Weights of a small mixture-of-experts language model, trained from scratch on English Wikipedia: 64 SwiGLU neurons an expert.
Below are experts of layer 3 (counted from 0) of a mixture-of-experts language model. Rows are named router (the router's row for the expert), gate (a neuron's input weights, with its number), up (a neuron's input weights, with its number), down (a neuron's output weights, with its number) and show model dimensions 48-95. Each number is 128 + 24 x the weight over its row's rms, rounded and kept within 0 to 255. Numbers have three digits each.
After each expert's rows: "gets" lists some tokens that make up at least twice as much of what it gets as of all text; "comes before" lists some tokens at least twice as common just after its tokens as in all text. This comes from a sample of Wikipedia text that the model never trained on. Tokens count by the router's weight.

# expert 40
router:124138161120167117153160142127161104098096167109156126149088151145150100124117099083146149088154128133124112130128116119111116136114160101105122
gate0:091123123178146121144126117142085120075135159168135107159143145164096095137102116168139139104123137138104091118126108144128138136155156081166114
up0:152113151115142132163167116186154172166150141168130138128161120100103105112156142120082177138124148088120154094109129149102067123109145139102112
down0:096080097115137158131135137118135114091143124142083129136141157148106124108075088096117099156116145141133119147117147103140182135182159092138121
gate1:134133128129118119110145137112081125109142109127101108129126111116078127146155160128174104112138107117138116135112087158129132122114106177191133
up1:109089160111138136141090165119137173131133129125177153164107141140154115116139153187109102110145143076165147131136111130140109125054118127139129
down1:146109102134141147123120147162161124167127137132152136123193147172182088121111102121144142121161136160152086148140171129157132141087145086145127
gate2:135107129133074151105140142136127126106127118111171112150109151137130138115135128169124128154145117100147100141078130119111136100117115148178129
up2:134122111111122082162121159157146104121112136097133160116102095135120111124077082113127094100140168112178118116142116149130214134132083141136077
down2:138154124175144087107131102158091145123112115133111153106085143142101120114126140146122146147102112175110106119108144174093049151145113156121148
gate3:176125123094118104124140115072118136147121165124125100110105155156109125155122168103154156085140129124107088106151140145117136169131132122153136
up3:132151122166132136106129096123111160141104156177117120116117155161145103108104091096108130105148155125160096124071105145130125074158161124119116
down3:145156132111162159127111138105111130148158175078119114162063099136136120122127113105151141125174152141153104139132089111128171108178143119157083
gate4:114151112098146105131129138098109098116143137157115168171122138123131144192131123136164130112154109101097127109103130147136109161121150148103122
up4:072170145116107121131167207168173091098115123106148138137134148164131108161101141166147077090130144199134074169137145130100124124151118120121115
down4:128154138136100144160118151142115111147122147112100155150139154166057140121239116146113098091168116123125108138112140113162159087128118153144138
gate5:100156144086128063128081189127157168094168134130116167055100169149154152125107139111136160097103094151146108136137131148137116124133119113173116
up5:083153098098128140124102157075102148134134134141084139142116123127142145160104129117121100148107118127143119136062146169170136105138116098123136
down5:168137134113117144126087127109122143146144132151110185132121150119087174084159117096146125151084126116105133150124139106169107129192103109130106
gate6:137137145111169106117140131182129130138115136152131093089122144126151125142122147109154121108128147122105096178088183113146182153131151110102133
up6:134117123136125116140136139122134162160171115146113155136127127150118126107118181123153143187132144105136151160135138125123140138139119135163146
down6:109119133120158110111161123151147156131130134115141140115074168112138087096068104142088106141128151119174121147119120144138121120112126117183160
gate7:109131101143142124129119090108091106132151159154118062115098148136134151125121110124105131136161135146082155153157129181140129146123115151133085
up7:142173080113172172080134137128130118158118145108105140129137161111126128129108106137111114119169137102122114114110138161108068132136151125161099
down7:095150114110112137126138113124102173138113105155149131125166135134189107169153127106172112109112151166101120109114125126102136105106085108100130
gate8:087146130133149195116138125115119114164112154141134106113123131093138134113124120075149135146165140140123141121132108133163104160125194116089132
up8:167081157127117124116151124136095117139108093074104144184145087116124097128118125197080119134103138110118127122112111132122117088134127183118121
down8:143144130116123055170126104105139154128108113157096124133065089133104152123129133124138141143098148085129169139124094168152112092141153096141180
gate9:149117185139131090114162127103148098168111106136100116122115136112104171121109129132098137147140131094144125134145096174117145155106157078100110
up9:126147120144081140110176144139103076182107144131115120125166108156131123140133106128111150140130119127139131108110174132120130142139128102130130
down9:126127065126115134147119101098159190095098125175117151116143121101105136125126126139148099196112149105115141135164097153100153130135160101117126
gate10:114136124125142152118154153145121124149096137137180130166142127127140108129100152075100146125124157196142070134151170152098136126126144116101139
up10:173078110161131137131097107157076162131182119099093158118130186123109153072153136104142158115116119105116183103136108101153100132125139139150177
down10:090125137127134168116099150120132110185156151128123113142073119107114142103103113099160074101148121148089089135120106144142138149068126109115086
gate11:188151116143152111122127123142141093145126106091147097132142126119138116098137127131123148205124123201152099133135160109118139166129134153140093
up11:116081131091134084147156089104117144122122142095177095100133113119135141139107184138099121105098163148135091146115110152116142106129119141156125
down11:111114122154140153119112111128097148176153172135145125138172109156107098104116174118151115194134174106141134114166144142108116190060114057136096
gate12:139134111082132165129149107114103144152164126126106153124140156134147093122156127157109120154100109139104148076112123142137128125097146180155141
up12:117124142137146126140173075144116162143117130133131126117135138150109148112123165092117133171109133141110118154149124131127143129122124136122116
down12:109118087124096130162110161130149123104132100154101157083145126115141180097195143113133147167118150123127141147165099101139115133164164114126173
gets: ".", "\n", ", and", " | ", ").", " |  |"
comes before: "\n\n", "\n", " The", "- ", "-", " He"

# expert 36
router:153138163119129112131167148151144124102121161100139174135106120142126093135111135095126150093145117121144093126113132087111125153098171135109144
gate0:091147127155161102159173111124092137093122157117102128116149125164124084140159095120150125096098130141131148128092144094148078154161163086109123
up0:152072188100114150154138119109161149164148122149131137112145089115122101141181120104111081129092163130120108161105146141124112126109103143124130
down0:113111116152122095102128149147134105105131131160114155106098154157130161115097128129146089119154097181129102179122094119174135153169110110131145
gate1:135131129103100105107176101106085122109150122123053145131138119176077130160148150124170123146180105098132113113115076141139132123140123141137138
up1:130138124098106149129120141137165166089147158147131186161122163109124101127124149133105081153184140124157156144138134097113094114101107141163150
down1:153127102158153135119146144141149122156104133138137111142190170121170092126078105077134133110131132155140084136128177118129126141109139091091112
gate2:123131127151109130071155107153130158097102104093119101114128148168149124140136136125107160133110114097130129144113164161153134120152095155131128
up2:143105114136126111139148141099152124147105136094122138124110110105087120123089143115109156112086139131109127122096165166086152169126105124102093
down2:125122151126133103116142101169124101152151132134156142109067120125135146099074130120108132148093148149118104119087141165149141161115119154102071
gate3:144073129158114109124105132108098099142093164078099067100113124160149142136124117103149132133122108119109144095143130127135127148103156084118139
up3:101184128150143143132166115097148135131096124141159107129139163136127099119098120123108168114145126139156116114073122106096132104149155150101155
down3:149144141112136138112121163100117145162125154128119093174085095130136098135084122126159159148147106126143096152140120112122205110161156130125091
gate4:172135135124145109134094161106113092119088116176132150179123156124108130138164139130126099144154082101119140109132147115140112124127141137089116
up4:103182154153087118141104158128152127104139155077081112146128113137076105123089142114168105137158125152108065159114142129117122129107155141147126
down4:119163122154129115160104169120167145134101132119124131107141174134075145099192137181097137167141167076119113103143142147144114093135115119114153
gate5:115143147104137069129081151151130133084106121124087147103105147174125128129134140093142206076115097126112107122117123119149124121145130165164161
up5:131163102141150135139081165078138147132122148152111142125099120116168165171130082138112128126118101134087122137104118132130118107161108134121123
down5:110166132121135110114106118113105097120107105134128134105031132138095116151122149144140170138149113171121117115142115131137172137186117150116129
gate6:139119147114141133161131116135104083164116096133145097116124099149137148138140129112164121121145134163122105103108158158119138129130141089110138
up6:142110166170148122136132151155126106155108119135144131138136147132124108099121133120099167194119117094147154159117134113115126114149098129145149
down6:159147099107144114119171148171146109124105118091100143142125147157144071145105133104120118097116114128157097108146164154095110154120133124130128
gate7:081135143111112117147092113133103132132132168195154052136116159168141155120139114108131079145128111130070128132155109153123097136093117123078107
up7:140160090171153139116158153132119098146141149124117125131128131118139148139092156132113181121163101100178106118125106148157126122137133127150074
down7:133178156135125105089152170143125176171154127141094099151148128108167106105101142082123154097122128149110121094110109149112138110123124139128069
gate8:103130168097138201123132152169120113139114108120097122144141149094160154119127097116163115102126116116145133140114110138146100135155156113082127
up8:149090137125135127173158090080102118168130130111112156167139098133114135115099127127086144125093165143071136151107120110112103111129128163097112
down8:154174138144143105146143066116095149120091126103131175155149163151123140123167113134125106118149114097125176138162123139112102150184139136104161
gate9:131121130102110156116148117102137159109120091157111086121114128084116144120115181162109155106146163133089156132083116144088129092085131097089163
up9:113107121121102121138132123095075102151127141103128139158153120122139157135150108163102146140156110121151141089106169143113120148149153097126069
down9:122116090137104129190142125087117145090138165116117131185136143119092129104090145117118122137119134132106108133121109119140132129157133110128121
gate10:099141133108126152137115124157114130131102139087120082139154103123119137111094147106077135119144156166125065145114142153070111139107194082119121
up10:148088143138090162142090120168120117138128137129089107157121157119122143093121135128123150097087131109127152106100099132130124085121143119175168
down10:115114074138123156110133145115103156134110133110120125168144123128148146123067126129192100103158101121091055118099146113115135155076137113132106
gate11:183120134143139093134157117159120145170138130114135105108133125132130129049128109129143174158089137148146105152137145164136139135104139136165142
up11:126110090116148131164134095084115121089085137110153152130131142063101150134119174153126116126138134136147126169102122109121103108132117137143115
down11:157131132172183114132140129133120103154161153148137112161092118145170132110053173093136116121095135143151148151143145120124155162097118172145076
gate12:145131114076154168103158100122120137207136118133130141129138143115165104113133122170115126133089115132174129095123131134162118143101176156135137
up12:142137143156155133088188087157147134184127123138179137156155137164095120099128167112121121167076111149162124102159118149174112148120120130125159
down12:128130148116106145152140147131122112119141097131116138135140159157135171099236162164121134175122102090148144117190097137165075151185136134137153
gets: ".", ",", " the", " a", " by", "s."
comes before: "\n\n", " The", " He", " In ", " This", " She"

# expert 15
router:132180144129127116131142111109136126113134167115183107145061111135135112105084071091137146104114183143137139105120099155083098092110148117117159
gate0:090146116180163140126141109119124109098094134136159106121127137179108087122118092142110094113121094165154122084116130136122131153159189078158121
up0:094090184154120117200109160155119133135126137140104118098116070108129136148143172130082155159121148105129145126092148152141107139141130150098114
down0:124084113130132104125158141164159110109111103155156145138128134159154115115137101120191128149129112150168119122134087112155132086193111141166127
gate1:140142196139094118134156091133095130123131097108100075136124095159109111149130088119141147148143146123118167114107109133157152146127130128156113
up1:082106118098111145133120116130113180129144163137150173139136133110150132111130152149124103138166119093124137144116136156117104131100075119135095
down1:068102123143142107119148122119149123124118146106132137106212148172181103093070115118120128116144183160126096091128141158137118077113149081096106
gate2:123105119154068171138165136100143129122145114105162115143116171156136109116151109134111152135161113124127114160118142145155138106112118178176084
up2:116129103166145106120141126126183109134088124144128132135121117117094075107080106132134114091127167124123109122117117126114192160131100101149087
down2:159150134107188124082148081150095170120139121131110118099062138120106132146118124127150126140120114139101108134145146171135100150118138131108108
gate3:157134131149101099093109130085133097141085145128113077047149093161116154123095138101214136104118126131149108115153134117082175195108153104124153
up3:139146188198136150104124153146134152121089151141131130131127182122145086092110123124141168102152136156163128118094091145111119089143149133090132
down3:142130137119159106118088152093130150144150142150098136103060103103092172120111160151167143154143111137138133132132098134103141110159099114105092
gate4:128162135113125112128142127121142060134092112163132112164146146144118115149123125119127123151182104111107172117087138131136085131128112112107122
up4:100178140163102118123163194162136139149126171110122121121128132188114092135117123148133111122143130148117038176150141096124128137126145124140116
down4:130129101195099118140127152105119142162104142145150148130098117129098128115227150145092143101120122114146129121146151132114164139169153130135114
gate5:112173097100105081145087146130119127123123118149108124125095095135127143127080108092139166096112113149149080129116128093133086135122126144198169
up5:103159155093135139085104127074147144092124149122130143140115156120161127211114106104085133123150120099135139110101117150170142119129082156106099
down5:147131115109114142140098102099094150137099118137158134089048126124129165091154139143150158150124145150134151111153119145114131133192144131096151
gate6:168117095128130131133130118144129105165161100145164129113139104131147121130123112094154141132134133157160094139105148135107148135161157114117111
up6:119106111099155100130147170148152133161163116142087163176111117105107085114129153181133152141124135096180153114118111098108130127138138121148174
down6:140124111147159110143103124165099120142141118145120113159093122131153135149114161122120110164114136167137121117145119147085089130139123171191187
gate7:111138107146122102145109093144115167089124128137159083130103163182101153146153104102128089112068110128061113127117121173109146136134134129120123
up7:129147096129123144105107143124120065116123180137114108165133144112102156123117154103074153182166119103116141120112089160153119103174133126129084
down7:086142163130168173118150125140129121131126127154156158101125124160147110109100098125098133118147127188135115124132122127126116104134139127114107
gate8:114148157149124205118137176170109138161118145138148098152165134115149176146109112089131099103127127123129105133154118111139116129115179165089128
up8:129087154120138165111158114096119116128123117149113155122150086098113164156158142145125153124111144126119137169108122140133112096133128178074140
down8:128170117117123127159126117089116106138110144135102142147103128100096111155174148165133111126174186107145189162114113148101136112102132130136162
gate9:153148154107119118121159164062135113095097120111086086130114120101141107116136151151114120139118109110128135156120115110120140120114159102152101
up9:153121105095098140115163143084114130116108129111130111128166143094148095110147133155118155131124123133126145159157169134126124135126106132116112
down9:067135107131120086130125133139169121096160138125116157152132103096065137125118127128133124135126111120116143149185141113094153125117131090153144
gate10:117152170127139085098108134157110131164137100105128130107159122120132108142112137123120134117105153120134073151143155119116148104130159106118165
up10:204105086125103145114114084151094121139093109079119132140116127102103137080129127113161138138083129156131146080113132150111139103149150133159176
down10:161141128118117155117114110145141112149164124094104122119080129167138140109109126107160078120139132154129087132109148132120125165099141148120096
gate11:168137139155162108133126138161139121154162150111150129117131121097163146073144121111135175139139163159145138147136136124102127140123141099136106
up11:109093171136148142133121100104124151088123121134185118108131150133136153127164154116084098118152135143129105123127109136078096109141120114129107
down11:092098108146143109142087121158056141135142147114149122146115122108109104128081150126126165141139174137139136078132106148120126152068107099109127
gate12:119143106094157141111136074097087148179132130091137121131148130146149099127148096143130113172069144143150113101110138136133122144117132140150124
up12:150112158146166127112153131138126139122127105134118146151141114191108152097145134087147107155083134132077133163136121139122135140127088124107158
down12:122112119146118157180098143091121145146141099113125139139085148122076140106144137128144101150117135109151153151164062096154112139156130126127122
gets: "2", "1", "3", "4", "7", "5"
comes before: ".", " | ", ", ", " |", "–", "; "

# expert 56
router:150170146110157120117158148129150120109116165115140154152081138132136093116103102115115150074145132104125097117140100117127112116112169117098110
gate0:110125166174143110124127102090118114117120158153143104119139089135145097150134110156128112121075105124138123083137131144132149166134192089150119
up0:133088233142124158138125135174148152138131145190115116116152130120132101179137152115068136138111140142141127140151174191118097159129114124105110
down0:105084152132156160139148129146124149140111092145153146152151172126144149116108108129146092114148062159139143141150130100157159129137123112165134
gate1:141108132153114116160131134080088116115126101111089113112122073120101145177130140136164128144147099125104120130110109155135124152105133191134114
up1:100104167122149125122093144149145154139137134135168171146083191100135136119125149158090175109130153113137173151159148133139112093082082106094118
down1:142107135153158156120142149154098118142147151118163135119150145156221123128078138101128136148156164140133064106159134162115152109095129112152148
gate2:128142135158063182112125151116114106136146097096145120159119105167114128099141112141134158126120103125152106178102123127174134118123126148136106
up2:117113112134145092145123134126172126134146106146121145099117111096126094147084098114165133086126162088132146124122151152132216152113094116121070
down2:115136132153145090100152076121106164105156144152140125129062148117116160088079145118102165119124119149066113119117127135125101139123094129117102
gate3:114126130141125091101113123137142136124091113136104056095103124177126146162118148123163132141126102088085142089103112128130148196092184094121128
up3:139192125118109126096115138147122146127105164148130119126136130180156090085083121085112135096118138129177126131097086102110134107153166153109119
down3:152142126091135138129102149131136162132135129114112083124102127122138127146077115113153213155118141130114111134128124098141212123163137146143108
gate4:112159113082140119130129128087123134129104105193146159149132149128107122120143150158139133142141092091115151138094130130155118126124162126145126
up4:111145141163111134139151165155142130139165171102122121131146098167131094163093117109148100110149141185120094110142134101102133146120131167135100
down4:133145103122091130125106153139121130143100103116159141144137185114061154115255156145111112149151134103128117131108146109130111109136118153125130
gate5:131143103104124108154115178153140151106126144116115156091120113152142159132112091093126166081138103121169094138149101093135103121125096144201142
up5:081150171150124132111081138128136140140107161139114118173123121092164112165111099105120057161130137126106139095069154173154134105124136098072110
down5:105100160119094118150103144080098161157103123152147121151093149108072149136108138137127147167083152116127125138143122122139145095143152110143126
gate6:180105108136137115144153130167125105138138096167155080121120071124169146139110114142173098115136153120167066120126153141138167157141142114105114
up6:153126159173123145137165132162172116149138107139134117177133122132121127150119162130186142155123116130134168148133153136097133115132111143140145
down6:125149145134151097089132158147169128141118117107141117152114152147130100135133112120116121127156137122149098149155167146119105152067136164132123
gate7:140136122128107111140149083122096101114134138170137068120120143159091153112129136120154097124108116127089134132140140152127122145120158110147087
up7:148130109120140111130171121110118149158159145083079121161136131089155109104090155101090195091158134094145091126145120157096112121141064118126100
down7:140143106156133129121155132149125142160171130153116133173138116137155070120107085092111118076116178146141076086119092117101173104081114111116103
gate8:114136162101124164115144092150058154146115109089141094126130137125130144139148099083140118143124123117108135113096134151143116111136204137039115
up8:162071138137136164132160112114095148127156145130107149144147087122119116121123116153100123124132155143098205158102104139114133122126110172143155
down8:123094109144149109186110131116077129122102095121126134108062127129113149108128184119140150126153145098138136126113106138154155131160166162153154
gate9:121134146109093108145157119041149149157077108136092113137089107109115144105112145160135148113122118094137133113110107135142146120114232099135120
up9:173144111133116108165178117126125136159105151078121147117142087118129146151113105150094186094123123147142123147108163127137125143100135128109134
down9:100170119131079127127111137092151120156126099161098101166125123136096104168127158101142176132110121142144085105156148106115143146146123076121100
gate10:091116140147122129115129128126154121124091127153150108130174121123133118116100160114111114164129171158101091101095161149082110169119143131122095
up10:137130131130092122139112055144104074123100153106131124117114143081112149116123135108150150110092145144115135097111106146130168108115171096131142
down10:134153139124106128081121130114107128166090168145111120184126114116128158146060148107167133104142125154064114118120169165121095128120142124110099
gate11:179121134113131090108153124143108111168126114102142107109133159134159140083173110116112121181090136152170115136136132112121158158102148138128121
up11:106117131096139087145130144103117165107132096140158133113140110120094142135149180129102101109112104112186101131132103116122148124130147124131116
down11:119126122125149149133120143147111147153129157127133105140169122129134113123106171098086105115148164102135135144159157124132096172076118116081119
gate12:142107115088170139108178066096107158163134143100132138154139150103181103103132145184103151152084123111108158070114137137152100123115145148106132
up12:149081127136140154089152102128153140134108100145159135147159147152099130126151162096118132151060121132089146122133115134130149123091126069105192
down12:102118171144076128179138155095156143152143112153104180150097117142114168123195131107108139152111115146155156158155061135145131156165168106136155
gets: ".", "0", " are", ").", "010", "s."
comes before: "\n\n", " | ", " The", "–", " |", "."

# expert 31
router:096123101108161124159163145108142121105113159103121173148077108096148104132106142135145157079148153118129098094110121109107118108123163137117129
gate0:078098137190148106130124094121127142082091140147093114122135164170105084115116120135124113139086115110092119111102135121107163137141171095192165
up0:119118173118117125138127123120122184114081122139142129126156111124107115140169142126141085170110120141121134099095140187096055136100103161110140
down0:123121110137132165123141113139124129106134116158079148125120166135158146120096103098137097109138103171124131135142110118121175081181119142107145
gate1:123128144134108140138188117064056087123153125118093147105098085133098126143130123102175147139145149134136099139101111140123134116161127161134139
up1:106113113118109160134093133124141100122112106142188157152071191078146159125128163142120093135157180102143119146101135112128112104101129114129139
down1:156111115167141129159107129140154154141113136133164132133188121147184096120129101079140126083143142177150088130138137151179136115058117081109118
gate2:112129153145059162118140132125157137066142120111160124118108111125151162079108139148160117156134114118132092119096163133144122140138137151150112
up2:091115107142146130122164122148179118120127119117096153139120095100078081135089136119165153092102136084133118073132166157145180124119102131167081
down2:113115097107121095071140093195158122137138124164121124128123119130087152133101167097136129153112144103133113093097119154122134150182136127100121
gate3:158128124159119126132091134118095128154097129148093071082099106147131155173120156098131142100122105157121126097157140136124149153103150138132167
up3:130139131123129141123142147123132180130101156120113137147142167118145116081095098086101136097115104126130124162071104125110134090170148136083119
down3:138130145127155146106120138100127166119130138063162113116082117116144116112087101148139154138190123131116112176150146113130151119186135116131114
gate4:116158119099112136140136119104137148099085158160130134153144148121116098132138127131154153118106135087100170117131164113165147125121121100142129
up4:106180132158167172146090186151146107098132146107132124097128108154137106157088143109129122115143141152119093155150152144125140106165099150097123
down4:135148169123126121133121176119130149152118149130136139130131152095076141074196152127114126165164145102130119175092120140143122103136138114129105
gate5:126157136128142088128099152169121147097107119141072145093103121153123151125118108110114139127120111112140120119133115098102111129127096121185147
up5:119124128109125150124091164119146162139112148160127096144110139096149149191133085133113141122158088126136084150094155191181093129155090147140120
down5:155115140143086107138095147099111143138126146100107157096091169120122156094145100111100150139145164152125142106155130135106146125171138115158111
gate6:154098129152154111127144123177121096163108111115141126149135106141132103123159105094163098109134136176137084137106173121109169116150138100100125
up6:118128171162121064116131166127135130120166154097132137152126139132122112118099099160161123154122142142160118146127144135117153157148125124130137
down6:115117110137171097153127143158107120097168115098120157112093140147105091098140124125140104094117140129141145098099121151126114103091142117110154
gate7:093110093121141105144107085100134108107122127200128092102112146161123165140154118124125128128120133114107129100116109164145134180117128108078118
up7:134127099143146119108126138115132152141144113156123112128146118109102069116113174104094132134149114086144123129129135152151164125137128125132112
down7:158164141171160150126134129147130155193124132165097131071145127134181104120122090109130098113103131159124097114099122100133143083075119102136109
gate8:130123156100121156098141129127110139076108102126112116130122185105144122116125145128117136106152134105109117164095165149136129109144186141068130
up8:108130139125124133163142089120077116075117169098101137146136079095124110122171123152109096118149130124107111155099115141081103133109104199138130
down8:138121164154129107138101093089113116168104097174089143105093121123100166126158117142151093136134148100130175132089080119139143099145161113142131
gate9:146118138114133109107134137099161126126148091122108108150094119112103126119144133159113122106169132104125153135126159135092153123093182107108148
up9:120150141081105148168134128139086139108146136114130104156132140138132120114116100156124172094149097158134141138123162128113112118101136149120102
down9:109128123145118151116110144088147177146102147145114121158152124096097146107143179144151198134124135102146133170141108131116124120178118085119095
gate10:145096147087114133117128111146113128139119135164158089114149136115153127128098149129079139113130150135117050117094123170114122113122174127130133
up10:115110092109106114130098116153090127122117161134096122149154135121116116108126111099146178166101156153127142110126119114136123117143140107173109
down10:100111092132129170112116146128099136160047145119133119177127136129167163117079172146153139117132151157087123164157148148170112151123140144136122
gate11:174169118179111142103114139134147113125093138115168093153144107156128124101123143101105154210094126177152123108106161116088164169111139111096132
up11:155090138100149160164143147091097143125173125107156120139136134115114151134128130128082146123099170141125107162139126138139115096157136153144141
down11:166108143094127105111118107142112128138174154123158086155166109123157114109064175083122101117119186089125124119149123129093106163108118142131089
gate12:159116108080153137120159105083083150166156130123107171153125170105163103135169126159089149112062119126149129104110107119145137149139153163108144
up12:127108152129149127090169093179160139134119124136165119152183104146108123086123166094086139144099141130121121114145149106117121129075157108127168
down12:118098134089120113147116169122144114141116115112117158106096137111105176145172138130130140184121125091125175131167138123115121151205140135122156
gets: "–", " |", " | ", ".", "th", ", "
comes before: "0", "\n", "1", "2", "3", "6"

# expert 10
router:141165136115152150109158148121165127139104159117145136119082117140146116103124078101151142086123147141146130107103130123068131112107181135114159
gate0:107093155170139148109139129115120118041098098136158112111135155158123107132117104127139073134097118118129128088105124120109147137149164091156172
up0:120099183123157169117160123115134147142104128163136139085144108113099116116159142158105111115140140128135130131098133155100129152119135136091135
down0:128106081133157142148146085113140119139137118144091137121145156137171152134094135152153115126138109159126131135090090098162169125190114065124116
gate1:136147147143108128133150147098092103089104120145127106096126108175095146148150139129177101157153137128127105125085095149124183122143134188135155
up1:119122152135125174127086120151186144118111124108171148149089146068153142119144150150111142093141150110134154146122150139113112115064088154124138
down1:111104118120185141123135083192165090123133139142159105122182130167206085084114125119137133104137136139121099122121134139147139149073134080131118
gate2:128118129109085160095131126151126153110131105110150115142119118143117157104122139147123182138121091107155120141096126154135135138134105122178131
up2:100127099133121123171148130143186098116146126128098119134126141126123081133091134118146134087111153143109135148095120133149171104150113129143069
down2:170159168107109105097155111143127164169122129111125163079103122144090136133069146144099165124056102131101124132118123131144113113165120167142092
gate3:171107155135121112094138125076133101161080152122129077100106109107132115157118147100143137105151071134169123095143130123090176126101151100158135
up3:110140151179112188107128145108129132138080163135109134138156164148132090070115119089079133091140103108123109140107118118165086127167132119127156
down3:096131142096119172112110144140128174127145167093139120129100146094123139115132117161139148134147125125143120147084196083136165101161123099127082
gate4:112180140112141121133118135091126107108102144189124165173131129158075087127154147123151102121159116114085131154091158110145117142130150107130141
up4:144165120128144126166167170123159137139153162112108117082149136151168108148112143101145112093179115141149098136120095119136108139115134145124086
down4:132154142137132124109113155116130130153107144125114110164144124125142103110247119166094143137139141117159075143115144131126112072127144131165126
gate5:144121143094129090113107175158155114101155092128089130116108115149129161110097120112130152107112100111169124127148109105118117162139105128190168
up5:107100183100119134084075143102110153095086142155142128128119110092143117183128128116095125140120096088153113149119132140181095108149070130120130
down5:147151178102138130129116089112105148133133130138116126143077142120102141130155124109103145132160119130142133136118135101104134129188107119125127
gate6:175142114128144139127132137178135094151140121135152132107127132183140135182152124099169139152155117145144079203093157080106156143135150115102127
up6:125150143160110083109152148121167090169156116136115143207129123141115089128126137126157137148117127108156130120110129112073162124103139133139147
down6:140104113120155119130144122125117114128130115087122105149124126159138078125098099148095095125119147125146133112147119153144080115108112138143160
gate7:129103108100133123125105124136131132081076149154131070108129150178085147145154130111124132133100099103082126127136137172130116176124108125118086
up7:132153084181134141101114100103151131161137107091124122157126126108100143119102142105102143128169101130154150128115134145135112106172120138137101
down7:139150142146133136146136110104107125127142117153169154122175118102175115124178072135156102101083131149138091124131163107094146121148135115092088
gate8:132135126124133174100148113125112119151097098105135081129139129118144140107118116095162137154098153152129150115131126108136158091132189092112118
up8:121066143115117144116153101108093134105135099104120123173134093115094117147127155171092139119130149133073142158092094137114139111130158166095170
down8:175125108107113089143116081080128122123139125146106138089124081116123142148147160167140130152143101108155127146125062099118091143144158100169160
gate9:158168148139114120094162110089141121125096099079094143145093134121116152094124148149102161103151135115138135179089125112108130089078191110073105
up9:127165158076077097122148106097122107146133145120162136124142091116130172123108104150123168130136082165118132125125136133099104148120111117104101
down9:130106120140070118157097150114122175130093096140110143125128107134116120093138105120112112161127138125115081145123153168130144118167136116107105
gate10:153101152089111137111137148138123144140132132113115114120137119122085174136085171140095128133132149135125083118137119150087133130112155106152142
up10:153104099156098095115109087160074097129136152117119140139120167125121152115134119100137154151078158101111178093105125136107158104124149119133106
down10:152166125134149155095120111133146150178114126116121102140113101118145136126046137099175121095133129115080127123106106134132138136075110145122084
gate11:159134117135143149110164068188113168161139149151108075089135140140136148109143129139165171164121117156188097162110125148112128155129143119094128
up11:138098123092155159168184134096074167112115153157115143138152138115125135149164146115106123111141106130122066146084111130136118117124211155135133
down11:121112140123126108141155139091107110151129168136135097118162109099146112166052141106112123139106119116121133123121120161112144176116111164136128
gate12:144109117085147150100161092122122110154119110128158149130147165153148102140162114144100117161063162121163132086169141132155123112125176164130159
up12:144125126145144153104184135151146152138166113148117147130161140144099136108126158072112147108091130133117144117116130152152142122101124124098161
down12:150082161149096123166136163104107124133101115098121125092080112119118148140144173122136122192092084129144165144150116121140097154137123134150161
gets: "\n\n", ")", ", ", "–", " | ", "022"
comes before: " |", "2", " | ", "1", ")", ") | "